Below are experts of layer 3 (counted from 0) of a mixture-of-experts language model. Rows are named router (the router's row for the expert) and show model dimensions 80-159. Each number is 500 + 40 x the weight over its row's rms, rounded and kept within 0 to 999. Numbers have three digits each.
Before each expert's rows: "comes after" lists some tokens at least twice as common just before its tokens as in all text. This comes from a sample of Wikipedia text that the model never trained on. Tokens count by the router's weight.

# expert 22
comes after: "and ", "the ", "a ", "\"", "to ", "by "
router:467488475479569510501596552493429534513484511454560384524466551506522461443534541511564519526484592503513465502514477522480466589475491492498491436478485507572488510474533531507551476541518476477526510531461466496499510474526501558490525533

# expert 13
comes after: "\n\n", "- ", "| ", "==", "===", "="
router:505506470508521606518474472556539566452488474423550521561497519561568561478561526433553494483511486535482502558504490411483424480542426458513463452500465434592559500421466502524505497559502571564547489476512452530502569563567440570519516532

# expert 6
comes after: "\n", "°", "′", "″", ": ", "N "
router:487515410547508516490486568450488547459514477449513493540469504491573452477459494505510464491418529534537475530529522495563531480582467460569499407483442550511508558452517448475534545537544564506537526472536468538427490476533462534551503540

# expert 20
comes after: ".", "=", ")", "2", "- ", "0"
router:481484508543563503501498507550428569469515556399551516555501466527569440438448503386522512482534516473528495473533514537515497558478484455506491540574498510536452546483591528505496502507554520514522496502488442526509483488583434517480549521

# expert 7
comes after: "| ", " ", "0 ", "1 ", "% ", "2 "
router:475464453490476542476505505529512501495439495460484466549516519533484477529603563461505515516527512552433487484572468443507458521465446497541409468484517439509511476465499385526481526518492507518504584501420421483449515500593489581483537555

# expert 29
comes after: "(", ", ", "in ", "–", "In ", "- "
router:533489406538555449440595494510427576535563528492500470560527476443515464492560467495481551457422569487476470550457463531537463493489467401563505549441453513516475500398505480525558451520507518552594433563501501576465511468534494555495530513

# expert 12
comes after: "the ", "The ", "a ", "his ", "un", "its "
router:468528504506550527437458450607525510490551539531501508562507523488515474482501486545503551528430551564463470472506538442524469501537451464580491554462526539527445484449525526443544491446562496556539441437500447537468528502518457486525521523

# expert 14
comes after: "| ", "- ", "; ", ", ", "(", ": "
router:471446456594529481513518485523466543524513508434480498503536557518526475516503456425544525515443554547512508506549462516495518528541488518550424476491420427529500540458494517436530502571466541529541512513448501533514511537536448561529516507

# expert 3
comes after: "\n", " ", ") ", "0 ", "1 ", "2 "
router:504447475557523495527480495468384499539494583483483491552522514487487456537546529464560535418491570539471510539492471459431468526579454472474480487499474565569467504418485545502559533491530534530520583538450474530483510537566457534484506554

# expert 11
comes after: "the ", "The ", "it ", "his ", "which ", "a "
router:470500469469519537440512504544520548418529507516515431489540495437514510482543466461462578442452505501538476481569505435467494531458459490546474537484538531554482520441592558453538427500565500544550459428487509520479597497576470502532528521

# expert 31
comes after: "\n", "201", "200", "202", "–", "199"
router:463477484501585486400513460491525521526515496510520453498515548471574506495473475511608559522476497516514516580489481500506508499519445501516497441535477537534506505496510554464589495530569532534496506455454487509480505505466471523493468469

# expert 25
comes after: "| ", ".", "% ", ",", "; ", "("
router:501441374541496485464522495504483475460499544462543508486544529545528453448516474488518515436513493548490505462439493505526467551448468488542465520524466459485456494535538418491492571532466498512519539516447452560509509493553511600522559524

# expert 4
comes after: "'", "of ", "and ", "in ", "a ", "New "
router:497455458496499496539539489490497499521542562499530429606485553406502464540516499469560557489485512535490577498473486494508473520468488409494449481555546485555504509524570509482492515509517549497475518484476463527506552484486465570559529522

# expert 8
comes after: "in ", "of ", "|", "at ", "on ", "to "
router:473497442529586468445486511503483553532509539457487424492516522516533455514524517492553592443487529450483509538479464472516504520427440526529469520519500529553481512507503535510496515522579504587558490489496432574520546472532468552461536516

# expert 15
comes after: "|", "| ", "==", "===", ")", "===="
router:466492443518552492508459465573478556444557562499546409503545477533502532452557506497479538487481476545551567520507519504552474510497480457574491503512473522557491526495505462533499433578536488570526556477434436566545548559560440596524522515

# expert 19
comes after: ", ", ". ", "is ", "was ", "as ", "to "
router:478410498519515513399488562513424526491559546426554450534479531500497470495535573501514570517515507513541536566437511455569494505473475508513465481517462478547480503437529510489535533611510521559556502499457497563481535487592508520523502531